config.toml
n_experts = 24
d_expert = 112
hidden_act = "xielu"
moe_layers = [1, 2, 3, 4, 5, 6, 7, 8, 9, 10, 11, 12, 13, 14, 15, 16, 17, 18, 19]
router_score = "softmax"
normalize_top_k = true
routed_scale = 1.0
balance_bias = true
vocab_size = 32768
norm = "rmsnorm"
optimizer = "soap_variant"
learning_rate = 0.00326
max_seq_len = 1024
train_tokens = 516800000
dataset = "wikipedia_en"
Below are experts of layer 3 (counted from 0) of a mixture-of-experts language model. Rows are named router (the router's row for the expert), down (a neuron's output weights, with its number) and show model dimensions 0-191. Each number is 50 + 10 x the weight over its row's rms, rounded and kept within 0 to 99.
After each expert's rows: "comes before" lists some tokens at least twice as common just after its tokens as in all text. This comes from a sample of Wikipedia text that the model never trained on. Tokens count by the router's weight.

# expert 8
router:68 48 39 54 39 53 62 44 42 65 55 46 51 49 57 37 24 37 33 41 57 36 52 57 52 58 61 53 35 65 54 39 37 72 69 56 56 70 38 67 55 40 58 50 50 37 38 66 47 63 53 50 57 49 40 51 53 48 48 61 42 46 54 41 46 60 46 59 65 47 40 47 23 41 35 50 46 46 77 44 38 41 30 41 48 76 45 52 46 54 54 67 51 48 40 56 43 48 58 74 44 40 50 39 57 49 69 74 46 67 47 52 58 48 44 59 26 47 46 53 51 31 49 55 52 32 56 32 63 41 59 38 48 49 44 42 57 41 50 47 66 51 45 61 54 57 78 39 30 55 44 28 48 42 59 58 52 45 47 52 54 55 46 59 47 43 52 55 47 44 51 32 46 46 57 65 53 49 63 47 42 57 44 63 46 64 38 68 57 65 41 35
down0:57 49 63 46 54 41 37 46 41 51 46 48 64 50 31 42 57 48 49 45 59 56 57 40 52 69 50 49 44 48 52 58 48 70 40 36 59 61 64 35 49 57 43 60 59 58 46 35 41 56 52 41 55 27 54 44 49 51 51 38 43 47 45 47 58 47 62 42 44 46 50 66 38 38 56 59 28 50 32 42 75 57 49 40 61 79 50 44 45 60 47 54 57 41 68 40 63 52 57 36 52 44 55 32 46 73 54 72 47 54 48 43 47 51 45 54 44 63 67 69 54 34 51 48 45 53 33 74 43 56 59 46 44 48 51 66 54 56 57 57 31 52 35 44 37 54 53 48 44 46 43 61 57 54 53 53 71 51 52 54 49 55 46 46 58 49 40 60 40 49 64 65 52 37 47 66 58 43 66 73 77 55 55 44 43 41 40 45 38 63 46 59
comes before: "(", "| ", "and ", "was ", "in ", "="

# expert 2
router:43 60 44 46 43 49 49 50 61 52 58 56 35 40 73 41 45 43 71 52 46 50 54 43 48 44 40 59 70 51 60 57 63 47 58 67 48 44 63 41 65 40 46 39 31 47 56 49 47 59 51 54 50 58 44 57 60 58 54 58 64 70 46 75 50 45 44 72 37 40 41 43 45 64 44 47 69 44 52 44 44 39 44 37 63 48 37 48 63 64 43 60 47 51 41 33 46 35 60 42 60 52 57 43 46 57 37 59 38 69 71 52 43 39 67 42 36 45 40 59 50 64 35 47 43 39 43 57 47 50 50 63 51 56 65 54 55 40 52 43 51 48 53 61 44 51 35 57 44 48 49 63 61 41 68 44 36 36 52 53 54 52 42 35 48 53 68 64 55 49 28 46 31 49 41 37 54 59 38 52 63 40 56 48 49 68 62 35 51 48 28 42
down0:64 62 60 51 46 62 54 43 51 55 44 49 52 52 57 57 69 37 42 35 51 32 50 29 50 54 49 40 45 38 38 36 53 53 34 36 52 45 46 30 55 67 40 74 48 58 54 53 46 49 57 56 53 51 51 25 33 52 48 35 72 55 65 64 53 42 49 36 44 62 56 56 61 47 31 40 49 61 49 31 47 53 30 42 57 65 57 40 69 49 38 51 57 36 62 54 54 53 55 60 49 46 68 50 49 41 66 58 52 56 46 57 67 32 57 44 52 60 53 42 54 49 61 50 34 49 40 57 51 55 51 64 56 32 55 62 50 39 45 64 45 64 67 71 55 52 45 61 64 54 29 42 59 47 61 48 64 61 40 65 66 49 39 38 59 66 34 59 42 37 52 51 60 56 51 54 57 57 53 44 47 49 63 71 53 66 35 43 51 45 54 51
comes before: ", ", ". ", ".", "'", "\n", "-"

# expert 16
router:71 43 58 45 50 49 17 54 52 36 56 60 61 57 44 63 44 52 68 41 66 60 49 82 53 51 43 50 59 32 52 58 58 62 46 59 47 46 57 43 65 42 52 39 50 43 62 61 52 47 37 52 52 48 56 37 56 42 50 55 34 56 55 33 57 65 54 41 57 48 57 43 31 43 57 57 44 43 24 63 44 49 45 46 51 43 62 56 47 47 36 50 52 47 58 53 63 49 35 52 59 52 39 44 53 46 57 62 42 36 57 45 63 49 44 60 46 60 50 52 51 55 64 62 28 34 30 45 35 72 47 46 58 53 64 65 56 66 49 32 42 49 42 51 43 64 39 49 58 49 42 38 58 45 57 51 60 35 61 50 45 49 38 58 35 59 50 68 44 42 39 48 46 49 50 55 45 65 54 46 51 37 52 57 49 46 57 53 46 42 53 53
down0:36 61 51 46 49 41 56 42 45 48 44 39 65 39 52 34 55 51 42 40 46 43 50 47 43 55 50 52 62 60 34 52 49 33 53 47 51 33 46 34 36 35 50 50 49 46 43 56 47 29 42 41 41 43 49 41 55 46 54 42 42 48 42 56 75 63 39 38 56 50 59 66 55 34 33 52 59 69 53 63 34 33 50 63 58 51 67 59 54 55 56 48 53 59 60 42 46 52 45 57 62 41 49 60 48 55 51 58 70 43 58 47 42 48 55 71 66 48 37 56 52 46 64 60 46 57 34 66 45 48 37 43 48 50 50 40 52 61 48 41 56 45 47 56 60 67 57 54 53 47 61 43 52 44 33 40 43 49 47 50 40 62 36 40 47 57 61 37 67 45 47 52 40 57 56 56 54 56 34 70 52 53 61 53 51 44 53 22 44 44 40 72
comes before: "==", "\n", ", ", "===", ": ", "of "

# expert 4
router:45 47 44 63 62 55 65 55 65 39 60 49 47 52 47 45 46 77 66 63 36 52 37 42 43 31 49 41 36 70 52 32 56 29 36 43 51 52 48 42 50 58 69 44 69 55 59 52 60 59 68 43 43 66 70 25 65 65 61 52 46 57 54 53 49 57 31 66 46 33 70 63 57 33 43 67 61 55 60 47 47 46 44 38 52 37 65 66 52 47 44 43 55 47 35 56 46 66 37 44 62 30 63 47 57 62 52 40 39 44 53 44 46 66 48 42 55 57 52 58 52 45 52 65 61 59 53 47 47 40 63 49 54 47 54 34 48 75 45 31 56 53 59 39 44 47 36 47 55 44 50 53 62 33 44 47 43 54 47 34 63 54 50 31 62 58 44 58 48 38 51 41 48 42 62 73 61 44 33 55 40 41 57 67 56 43 55 34 44 39 54 57
down0:63 37 62 53 52 70 38 55 66 34 42 60 49 46 46 49 53 43 49 56 52 55 42 62 46 54 47 49 57 76 44 37 80 61 68 34 56 63 53 49 54 55 52 51 50 63 48 48 48 55 50 54 56 56 41 62 69 68 49 53 38 47 49 40 59 34 48 48 63 44 61 56 25 60 52 61 64 39 44 47 50 44 44 56 61 50 44 54 51 43 48 39 48 74 64 39 48 47 65 46 59 69 77 42 60 76 47 60 48 51 40 49 56 35 53 50 54 46 58 49 37 44 62 46 49 25 61 39 60 39 51 54 37 43 46 55 58 62 54 21 50 46 56 53 66 50 37 44 52 50 43 53 39 54 64 61 56 57 64 37 52 50 55 59 50 50 61 43 23 49 52 47 53 51 52 48 55 44 51 60 52 44 71 53 46 42 42 58 49 44 47 43
comes before: "- ", " ", "\"", "0 ", "• ", "1 "

# expert 3
router:48 38 60 51 48 54 57 38 65 44 35 36 48 53 40 47 61 36 43 59 44 51 60 50 58 46 45 28 50 53 45 51 52 41 62 56 56 48 38 55 34 49 43 58 48 47 60 28 39 22 42 44 40 56 56 51 25 46 42 43 45 30 65 70 57 59 45 53 45 35 55 36 31 48 33 46 44 52 53 50 36 58 36 53 47 49 56 54 31 37 36 51 47 58 60 51 32 63 64 43 40 60 53 59 57 62 50 56 63 52 56 69 50 46 44 44 58 64 68 43 48 56 49 41 42 47 55 52 32 49 30 39 39 55 61 58 46 37 43 55 62 46 48 47 48 54 59 62 32 21 62 44 53 51 57 31 41 71 40 63 37 44 43 32 44 41 38 41 35 58 62 41 41 65 38 68 51 45 43 61 48 59 45 49 69 49 41 55 71 50 53 55
down0:42 36 32 37 56 51 60 61 61 45 42 50 58 65 50 42 57 61 35 54 45 60 42 50 60 60 35 53 60 34 43 66 50 41 61 49 64 47 51 56 46 55 41 50 47 47 45 51 53 41 34 36 62 71 31 60 31 49 69 56 69 41 20 55 44 49 42 60 38 45 62 57 55 44 53 44 58 64 49 60 48 55 58 49 52 51 42 52 62 38 66 48 53 58 51 42 27 37 26 52 52 41 66 21 47 38 60 55 44 39 47 52 50 57 56 47 37 55 59 48 46 51 60 59 44 55 30 37 41 73 59 54 36 53 49 37 39 45 47 37 49 64 28 50 59 52 43 53 50 86 34 54 53 47 54 59 50 51 48 63 48 45 44 42 42 44 62 59 60 54 43 57 49 38 53 52 53 64 57 54 64 49 41 49 46 35 49 34 43 61 36 31
comes before: "and ", "\n", "which ", "but ", "\n\n", "who "

# expert 7
router:45 41 58 58 47 37 27 59 41 63 47 55 60 57 67 55 45 58 59 65 59 49 52 52 61 64 64 51 42 48 40 46 44 35 35 51 59 51 55 52 49 52 61 47 50 53 61 55 61 41 63 45 37 33 43 40 60 51 72 48 50 42 51 67 54 32 52 31 43 42 36 46 30 48 69 55 55 57 54 64 63 57 60 46 44 50 50 51 50 51 47 39 44 72 43 66 21 49 55 65 56 50 38 43 38 60 35 46 53 39 49 53 49 70 69 72 45 57 56 35 39 54 40 49 49 53 71 35 49 42 47 54 69 54 36 63 43 59 64 37 36 41 37 42 55 59 36 56 59 56 58 36 38 64 50 54 64 55 53 45 52 45 51 43 61 24 52 37 58 55 37 52 49 39 39 38 55 44 44 39 35 53 54 41 35 59 53 49 43 60 49 37
down0:46 49 51 68 51 55 37 41 49 63 58 53 27 39 53 58 60 52 49 73 68 34 67 57 61 42 40 52 44 62 44 54 59 35 49 36 52 47 53 56 61 48 50 50 60 56 35 44 47 44 50 47 52 35 36 44 53 56 56 42 42 38 62 65 40 50 41 54 59 57 44 52 49 48 66 47 47 43 43 41 40 54 59 39 65 50 50 63 47 55 46 56 29 64 55 45 49 59 55 43 46 34 49 55 54 43 54 53 49 53 65 54 50 52 60 61 64 52 34 45 71 45 58 55 66 44 56 47 67 47 59 47 42 40 55 67 27 61 49 66 53 39 75 53 48 51 23 54 65 36 51 43 38 68 56 39 61 59 51 54 26 36 43 45 46 45 52 40 52 53 42 49 44 54 40 29 42 60 43 49 55 55 48 42 39 51 60 57 49 65 50 46
comes before: "to ", "the ", "by ", "in ", "that ", "a "

# expert 13
router:61 45 62 56 46 50 56 54 43 81 56 51 69 78 48 39 52 59 47 53 33 35 46 54 47 55 42 27 66 48 50 45 43 58 64 46 34 50 54 57 69 44 46 56 68 45 39 35 55 43 60 67 47 39 74 50 46 15 58 51 52 39 55 48 49 47 40 39 46 56 48 46 56 48 33 47 57 57 42 57 46 45 42 52 33 53 48 43 39 42 56 63 47 29 44 42 53 43 52 73 52 43 52 60 46 48 56 51 41 58 36 60 52 58 55 65 54 66 44 55 49 43 47 33 69 55 65 44 52 39 51 50 47 48 46 49 60 38 40 72 55 52 56 48 47 54 78 44 40 59 42 51 47 54 51 45 64 64 54 58 47 36 63 53 46 46 59 37 61 50 56 66 66 58 36 59 41 60 48 33 57 60 38 43 36 50 60 30 57 58 48 60
down0:60 51 47 45 60 55 60 50 40 61 34 37 44 58 47 47 41 46 48 35 44 53 49 42 40 39 60 49 52 40 52 57 35 76 62 62 44 49 47 59 36 65 37 54 46 31 48 73 49 50 62 48 66 66 66 50 31 50 46 53 71 59 39 27 40 48 60 60 36 50 55 49 38 45 37 53 32 49 61 43 59 67 47 46 56 47 54 43 57 27 64 54 41 56 44 42 53 59 55 41 42 75 63 63 49 71 62 51 54 55 36 40 59 50 40 69 71 57 51 58 36 51 44 57 46 52 52 51 53 50 70 43 52 57 58 52 69 41 53 58 46 41 42 63 48 62 63 51 47 48 42 36 60 57 46 51 70 43 45 52 49 66 54 41 51 65 64 46 57 55 50 55 51 33 46 64 65 61 58 47 60 56 53 63 39 45 53 43 44 53 56 54
comes before: "| ", "|", "(", "and ", "km", "m "

# expert 22
router:46 47 40 54 43 44 50 55 56 46 46 58 41 35 47 73 55 66 45 32 44 40 34 45 46 27 58 58 41 64 60 51 69 62 57 45 25 35 47 55 50 51 35 44 25 64 37 52 59 32 58 64 45 50 47 57 45 45 55 60 43 58 51 49 25 49 54 48 49 57 74 62 56 71 59 62 62 32 41 43 66 73 55 57 38 26 35 42 36 47 65 47 53 54 48 70 46 36 58 28 42 56 48 74 59 45 60 50 51 38 62 52 55 48 55 46 58 50 31 41 57 50 59 45 52 52 42 39 59 59 46 53 63 60 49 71 46 56 42 61 35 49 60 47 49 65 51 55 55 61 56 64 51 61 38 40 41 56 52 48 42 49 66 51 57 47 52 36 60 60 49 62 50 52 24 53 57 66 43 48 39 43 67 54 55 48 43 57 33 62 52 46
down0:59 47 58 44 37 57 66 46 72 43 46 68 43 30 49 48 36 68 53 39 65 56 45 46 30 30 58 72 41 45 48 63 39 45 59 47 48 54 55 53 53 65 37 31 52 55 66 50 37 59 44 55 32 45 45 65 37 49 36 53 58 50 34 56 67 64 43 42 48 42 64 44 40 57 41 57 54 41 58 51 63 55 49 55 54 51 30 51 48 37 44 39 45 59 59 50 52 49 53 51 48 37 57 42 51 69 38 46 51 46 52 44 54 62 37 38 34 64 51 68 49 60 58 66 40 38 65 50 37 48 52 41 44 44 48 58 60 46 45 49 41 37 60 61 46 56 57 41 47 46 46 62 52 61 38 59 42 35 53 47 20 39 39 44 50 38 56 37 43 53 40 65 56 44 59 54 49 41 50 47 55 54 61 27 34 69 36 59 53 33 55 45
comes before: "the ", "a ", "his ", "he ", "their ", "its "

# expert 15
router:54 38 53 43 44 46 71 44 59 36 58 55 36 45 59 40 57 54 47 52 57 56 60 47 46 48 65 44 30 61 32 62 47 40 34 42 53 53 45 45 58 48 64 45 45 64 50 29 65 55 51 56 51 48 41 59 58 72 46 41 43 47 76 45 72 54 47 26 38 59 65 40 43 35 46 51 50 54 58 51 52 51 40 54 51 55 51 52 47 48 55 59 41 51 50 58 56 57 79 59 61 64 57 44 50 36 29 50 59 50 57 59 39 48 46 42 42 42 34 46 45 39 51 51 48 44 50 69 47 48 53 37 54 68 35 54 49 49 55 50 37 49 50 29 57 53 59 62 57 34 42 51 32 47 60 52 40 42 41 50 49 58 48 48 47 72 55 62 30 70 52 37 43 56 44 42 31 35 59 46 61 50 48 34 49 44 33 46 47 45 54 53
down0:40 44 36 45 52 55 64 25 46 54 53 32 55 43 49 54 60 53 44 57 50 43 60 34 41 62 47 49 51 59 51 33 46 64 37 48 60 37 72 57 48 55 52 49 39 57 52 57 51 42 38 62 29 47 34 49 52 27 60 41 43 46 42 40 44 60 52 62 54 50 42 65 47 67 51 58 57 59 49 61 48 23 54 51 41 43 51 45 53 68 59 42 65 53 58 45 75 30 61 58 43 30 43 67 44 53 52 70 45 40 47 31 40 46 50 38 31 65 31 32 39 49 47 63 51 59 50 34 45 50 54 59 61 63 61 39 49 61 60 53 50 57 63 76 57 40 49 45 46 68 54 49 69 50 51 54 42 45 40 43 52 52 52 53 57 37 56 40 58 54 54 39 59 43 65 54 34 50 51 50 58 46 43 62 45 45 51 39 57 49 38 46
comes before: ": ", "0", "9", "5", "4", "8"

# expert 10
router:38 59 47 33 51 60 43 39 43 51 39 50 43 32 37 56 42 49 55 46 57 35 56 45 55 58 68 48 61 47 70 50 38 72 46 50 48 51 45 46 39 47 43 65 59 54 36 69 47 55 36 43 47 34 46 41 50 28 45 49 70 40 47 52 56 50 52 53 65 55 20 40 23 43 40 44 60 45 53 44 64 53 55 40 51 54 52 60 56 49 52 50 45 48 59 43 34 38 46 54 42 54 37 56 50 47 24 46 50 62 42 62 63 60 35 51 57 34 43 45 52 45 57 35 55 49 48 52 45 48 32 40 27 51 53 49 68 34 43 55 42 52 61 40 50 39 40 52 43 71 29 38 38 59 35 47 66 45 47 51 54 50 52 50 37 43 52 33 56 41 53 48 56 36 47 46 37 43 63 46 68 48 37 55 55 39 50 55 56 35 66 76
down0:42 53 51 44 69 34 39 58 49 57 58 48 44 38 53 54 35 22 49 51 62 48 43 44 57 67 55 62 63 69 50 45 54 58 61 43 63 43 51 65 44 57 53 64 53 49 21 52 38 57 47 61 66 51 35 40 43 34 42 54 63 47 52 52 37 57 39 46 44 66 36 45 50 42 70 50 57 64 42 49 48 32 46 51 45 48 59 62 52 56 67 32 42 32 56 58 38 42 54 32 53 61 56 40 43 40 51 48 47 54 53 62 64 54 47 61 34 42 50 44 42 48 36 45 58 64 68 56 57 50 58 51 50 43 38 57 42 59 39 27 43 56 51 49 73 69 43 46 46 43 47 55 50 51 46 48 52 53 67 58 61 56 40 59 58 55 42 21 50 71 40 56 58 50 63 45 57 57 57 48 63 46 54 59 56 64 37 59 70 52 65 58
comes before: " ", "| ", "|", "0 ", "1", "2"

# expert 6
router:48 62 57 55 34 54 47 59 56 37 53 41 56 54 52 53 58 45 42 57 49 51 42 43 67 51 41 48 73 47 43 44 63 47 45 44 36 31 64 45 57 62 54 37 53 45 59 47 58 45 46 52 46 52 73 44 56 43 49 52 64 52 59 44 54 38 58 62 46 46 48 37 64 48 52 49 48 50 68 77 49 41 61 60 54 46 56 46 61 69 55 39 52 50 46 38 54 62 41 58 52 75 56 59 42 49 45 46 57 56 73 56 43 49 65 53 58 43 49 40 25 58 45 59 46 59 41 49 45 56 46 67 48 34 52 46 38 41 53 43 40 57 41 44 54 45 39 44 55 47 50 57 65 41 59 52 47 51 56 71 56 41 62 66 39 39 47 43 58 46 60 48 59 60 41 36 64 65 61 49 57 57 34 35 57 47 61 57 64 54 49 50
down0:60 26 57 63 40 65 39 47 58 46 42 67 27 58 51 48 59 59 57 31 60 46 36 52 70 39 48 57 37 56 38 38 61 48 35 55 49 41 51 47 44 55 54 48 44 69 59 56 54 69 59 39 57 57 47 40 70 57 54 58 31 55 49 46 53 53 41 66 42 32 42 49 59 49 46 46 62 50 40 35 55 49 45 50 41 46 39 39 56 49 60 47 41 53 61 43 33 56 27 53 61 56 64 54 56 61 42 67 52 32 54 49 60 43 70 56 53 46 54 65 49 53 47 61 52 65 56 59 51 43 42 61 50 63 44 53 38 46 59 41 72 50 39 61 37 55 49 50 49 59 32 53 41 54 48 56 41 59 53 40 61 55 72 35 56 59 62 38 43 49 43 41 44 64 66 53 39 24 67 53 32 42 74 62 56 50 64 57 51 49 57 54
comes before: ".", "–", ",", ", ", "; ", ") "

# expert 12
router:35 60 52 58 63 68 37 42 48 33 43 49 58 79 60 63 50 50 43 60 66 63 60 71 38 34 32 52 48 39 57 57 40 20 44 51 47 79 50 35 40 54 59 26 55 37 39 37 60 52 51 40 30 57 27 61 54 58 40 45 59 51 58 53 43 57 41 61 49 40 40 50 56 53 61 35 34 53 46 41 44 45 68 44 57 35 47 54 39 57 68 57 66 58 53 48 46 61 40 40 51 56 50 57 47 59 58 36 44 62 36 49 42 30 57 54 55 59 54 63 48 44 43 58 54 52 63 61 54 29 55 48 33 59 51 53 40 45 41 48 65 51 33 30 32 51 37 39 45 56 57 34 55 53 35 43 46 50 57 57 42 54 44 45 68 48 52 57 54 44 38 52 44 56 53 65 68 46 55 68 54 40 59 43 47 49 65 56 57 46 36 38
down0:54 44 66 40 53 45 46 39 36 57 65 55 55 57 52 45 43 34 61 41 45 68 39 56 51 55 53 57 51 48 46 46 48 49 54 45 57 48 50 38 66 52 49 66 52 56 47 37 38 56 49 59 48 51 55 57 39 54 49 65 42 49 49 55 58 55 40 36 63 49 62 51 53 63 44 57 44 60 48 51 34 56 42 51 56 56 48 35 52 42 25 45 70 48 56 44 40 53 43 51 43 61 40 69 47 47 47 56 57 55 50 43 40 47 65 43 46 47 62 63 43 58 54 49 15 66 59 61 53 50 46 38 51 67 40 44 45 54 48 56 36 53 38 54 48 44 50 62 35 51 46 50 65 57 49 35 62 41 38 38 59 45 53 46 64 27 60 56 43 56 63 59 44 36 57 58 67 53 49 65 64 50 47 41 49 56 42 59 46 51 46 43
comes before: "\n", "-", ". ", "uc", "er", "/"

# expert 1
router:41 45 47 47 48 53 62 36 42 49 65 65 42 64 43 40 44 45 52 43 46 40 44 51 57 67 74 46 45 56 46 58 45 53 53 61 49 79 46 49 62 59 52 50 46 64 50 48 23 51 47 39 54 55 63 45 48 41 44 50 49 40 48 73 47 45 33 30 61 51 54 48 48 44 44 57 34 52 55 43 45 59 41 39 65 52 40 57 40 52 71 56 37 47 39 66 61 49 55 62 55 48 50 52 57 41 71 52 43 46 46 57 50 44 54 61 50 43 47 49 49 42 60 57 50 46 45 63 39 41 56 45 50 59 60 61 71 68 55 58 53 49 47 51 37 46 43 50 52 47 50 34 48 63 52 45 37 45 58 48 49 48 34 48 53 55 36 52 56 52 29 44 60 57 43 50 34 56 34 44 70 63 53 52 58 48 46 37 38 56 40 40
down0:53 45 30 38 64 41 55 41 54 48 72 57 59 52 44 46 60 45 50 46 51 49 44 64 55 54 48 35 45 51 44 56 39 53 51 44 48 40 50 48 64 58 53 48 46 55 56 49 38 59 66 50 38 42 42 63 63 51 39 46 46 54 23 58 46 54 40 47 62 55 52 61 57 46 53 47 47 57 42 57 46 46 55 62 57 48 52 35 68 45 57 56 28 40 42 34 31 41 51 53 35 28 44 58 53 62 46 53 49 35 42 57 50 52 56 51 62 52 49 34 37 25 49 37 61 49 57 42 66 47 45 64 55 62 59 62 57 55 42 45 46 49 47 70 43 59 43 58 27 52 26 46 53 57 66 42 41 39 41 37 53 68 49 48 42 52 57 55 45 55 54 51 69 42 56 39 47 53 41 41 54 45 58 53 34 65 47 43 50 63 46 28
comes before: "of ", "in ", "and ", "for ", "to ", "on "

# expert 9
router:45 39 48 50 58 38 51 39 55 47 57 43 59 57 54 38 40 58 57 66 49 45 47 57 44 35 56 47 49 85 50 70 35 61 31 42 45 56 52 47 49 50 46 51 36 49 76 49 28 67 59 41 56 67 48 48 59 42 49 55 50 39 33 44 31 39 49 48 54 55 47 35 56 36 47 47 48 64 66 52 55 39 52 63 47 76 48 56 40 49 63 51 40 39 59 46 39 46 71 40 51 46 62 58 50 46 54 63 51 56 35 33 40 56 36 49 64 38 36 45 54 53 59 59 44 43 48 69 42 38 63 60 34 63 35 46 61 50 51 56 55 58 40 50 55 64 46 47 45 40 40 56 42 42 48 50 59 51 40 45 53 64 57 63 47 35 37 61 51 65 73 72 57 48 47 51 39 51 53 44 42 42 57 65 53 33 33 72 39 56 39 29
down0:42 42 55 37 38 41 43 48 41 45 40 44 51 57 71 40 30 46 42 52 53 55 53 57 51 45 60 53 51 21 56 63 60 43 63 36 36 46 47 57 38 57 52 45 57 38 44 30 57 64 48 48 38 44 48 34 52 37 52 53 78 35 69 35 57 53 68 60 59 36 43 49 66 59 57 51 46 44 56 40 67 43 46 34 54 54 64 48 48 46 31 43 39 40 50 48 58 42 46 48 49 43 41 46 23 56 60 37 42 47 37 41 53 74 30 57 46 58 57 36 62 60 42 19 52 49 59 41 55 47 54 54 65 35 45 56 60 45 54 49 62 44 56 38 48 46 46 44 38 56 59 57 59 47 64 51 55 35 50 67 57 52 63 53 46 35 47 50 54 64 58 80 49 51 53 63 56 35 42 59 45 45 55 51 48 63 61 67 41 51 54 34
comes before: "| ", "|", "201", "202", "; ", "–"

# expert 18
router:42 39 56 48 44 47 43 54 37 74 61 57 43 49 38 43 46 51 58 41 68 53 53 43 52 57 39 59 48 35 42 64 27 52 58 47 63 50 64 51 57 59 37 65 60 47 41 43 40 54 50 35 42 37 39 47 47 51 49 45 53 49 61 71 55 36 56 38 32 56 57 47 41 60 47 51 61 62 53 49 63 60 57 54 45 33 49 53 67 56 54 33 49 33 53 50 66 31 65 45 57 66 59 51 54 50 66 55 69 41 57 39 47 44 63 44 44 35 53 54 56 54 35 41 58 44 48 52 47 50 44 88 44 38 55 45 37 47 59 51 25 47 44 68 50 30 47 55 59 52 67 50 45 44 44 49 46 46 46 47 45 47 41 48 50 47 65 65 48 45 60 43 57 54 66 37 59 71 50 63 77 66 46 42 50 68 45 42 29 40 64 49
down0:55 45 40 67 59 26 53 56 41 42 43 50 67 39 52 37 43 33 52 48 55 44 46 57 67 65 47 59 47 48 58 51 36 54 65 42 36 43 45 47 50 57 45 45 60 46 56 48 53 42 50 56 42 71 37 45 37 55 65 66 58 57 41 59 54 63 40 40 46 47 63 34 10 42 52 58 63 44 45 46 59 42 47 51 53 53 30 55 45 58 49 42 38 50 56 57 54 58 44 39 54 67 47 59 48 40 54 53 49 44 43 53 64 67 51 45 54 36 55 43 47 55 51 49 35 69 65 54 55 54 68 51 42 36 37 62 48 48 41 51 56 60 56 58 41 41 45 59 40 49 40 52 48 43 46 49 53 60 54 40 50 37 43 47 42 42 62 51 67 47 65 75 56 62 50 38 63 44 48 59 37 71 55 57 47 53 37 72 44 50 57 69
comes before: "\n\n", "The ", "In ", "- ", "He ", "=="

# expert 23
router:44 33 47 45 56 54 42 55 36 45 36 61 53 63 38 59 28 67 64 51 42 56 59 60 42 57 53 56 50 70 45 45 59 41 56 47 55 41 39 50 41 46 70 47 40 40 62 56 42 54 38 42 65 44 51 48 42 70 59 48 31 44 67 48 31 51 54 47 64 62 68 33 62 47 66 49 34 35 52 55 28 42 47 53 47 69 72 54 52 47 46 40 52 67 50 60 52 56 45 52 51 45 50 41 46 39 50 52 45 29 41 50 43 49 38 53 56 43 44 70 52 50 55 64 52 60 51 26 66 58 56 55 40 66 38 45 41 63 50 52 73 59 54 39 63 55 59 56 48 49 57 26 54 55 48 60 45 61 53 44 49 52 47 59 48 58 47 47 37 54 58 48 47 45 45 41 33 53 57 68 46 66 57 62 28 49 32 59 48 53 38 53
down0:45 55 50 72 29 58 54 55 60 57 54 60 45 45 44 58 60 24 54 48 44 46 53 46 42 59 55 40 50 64 36 51 55 63 59 58 32 56 47 50 51 48 64 57 57 67 53 33 62 53 35 62 44 51 49 55 45 40 54 61 65 30 30 39 54 43 60 55 25 36 47 51 47 47 59 56 43 54 51 63 53 54 56 53 43 59 30 48 60 41 29 46 60 53 51 42 69 52 41 62 46 29 44 65 58 48 52 65 48 41 52 44 47 36 42 43 48 52 52 59 49 52 46 49 57 62 49 66 43 44 67 41 62 40 53 47 62 51 59 56 51 29 44 57 46 60 49 39 34 46 67 55 54 39 54 61 68 45 38 36 53 38 45 41 60 56 62 41 49 56 61 47 39 51 56 60 42 60 34 34 39 50 57 53 69 68 53 46 50 55 40 47
comes before: "| ", "- ", "\n", " ", "Party ", "|---|---|---|---|---|"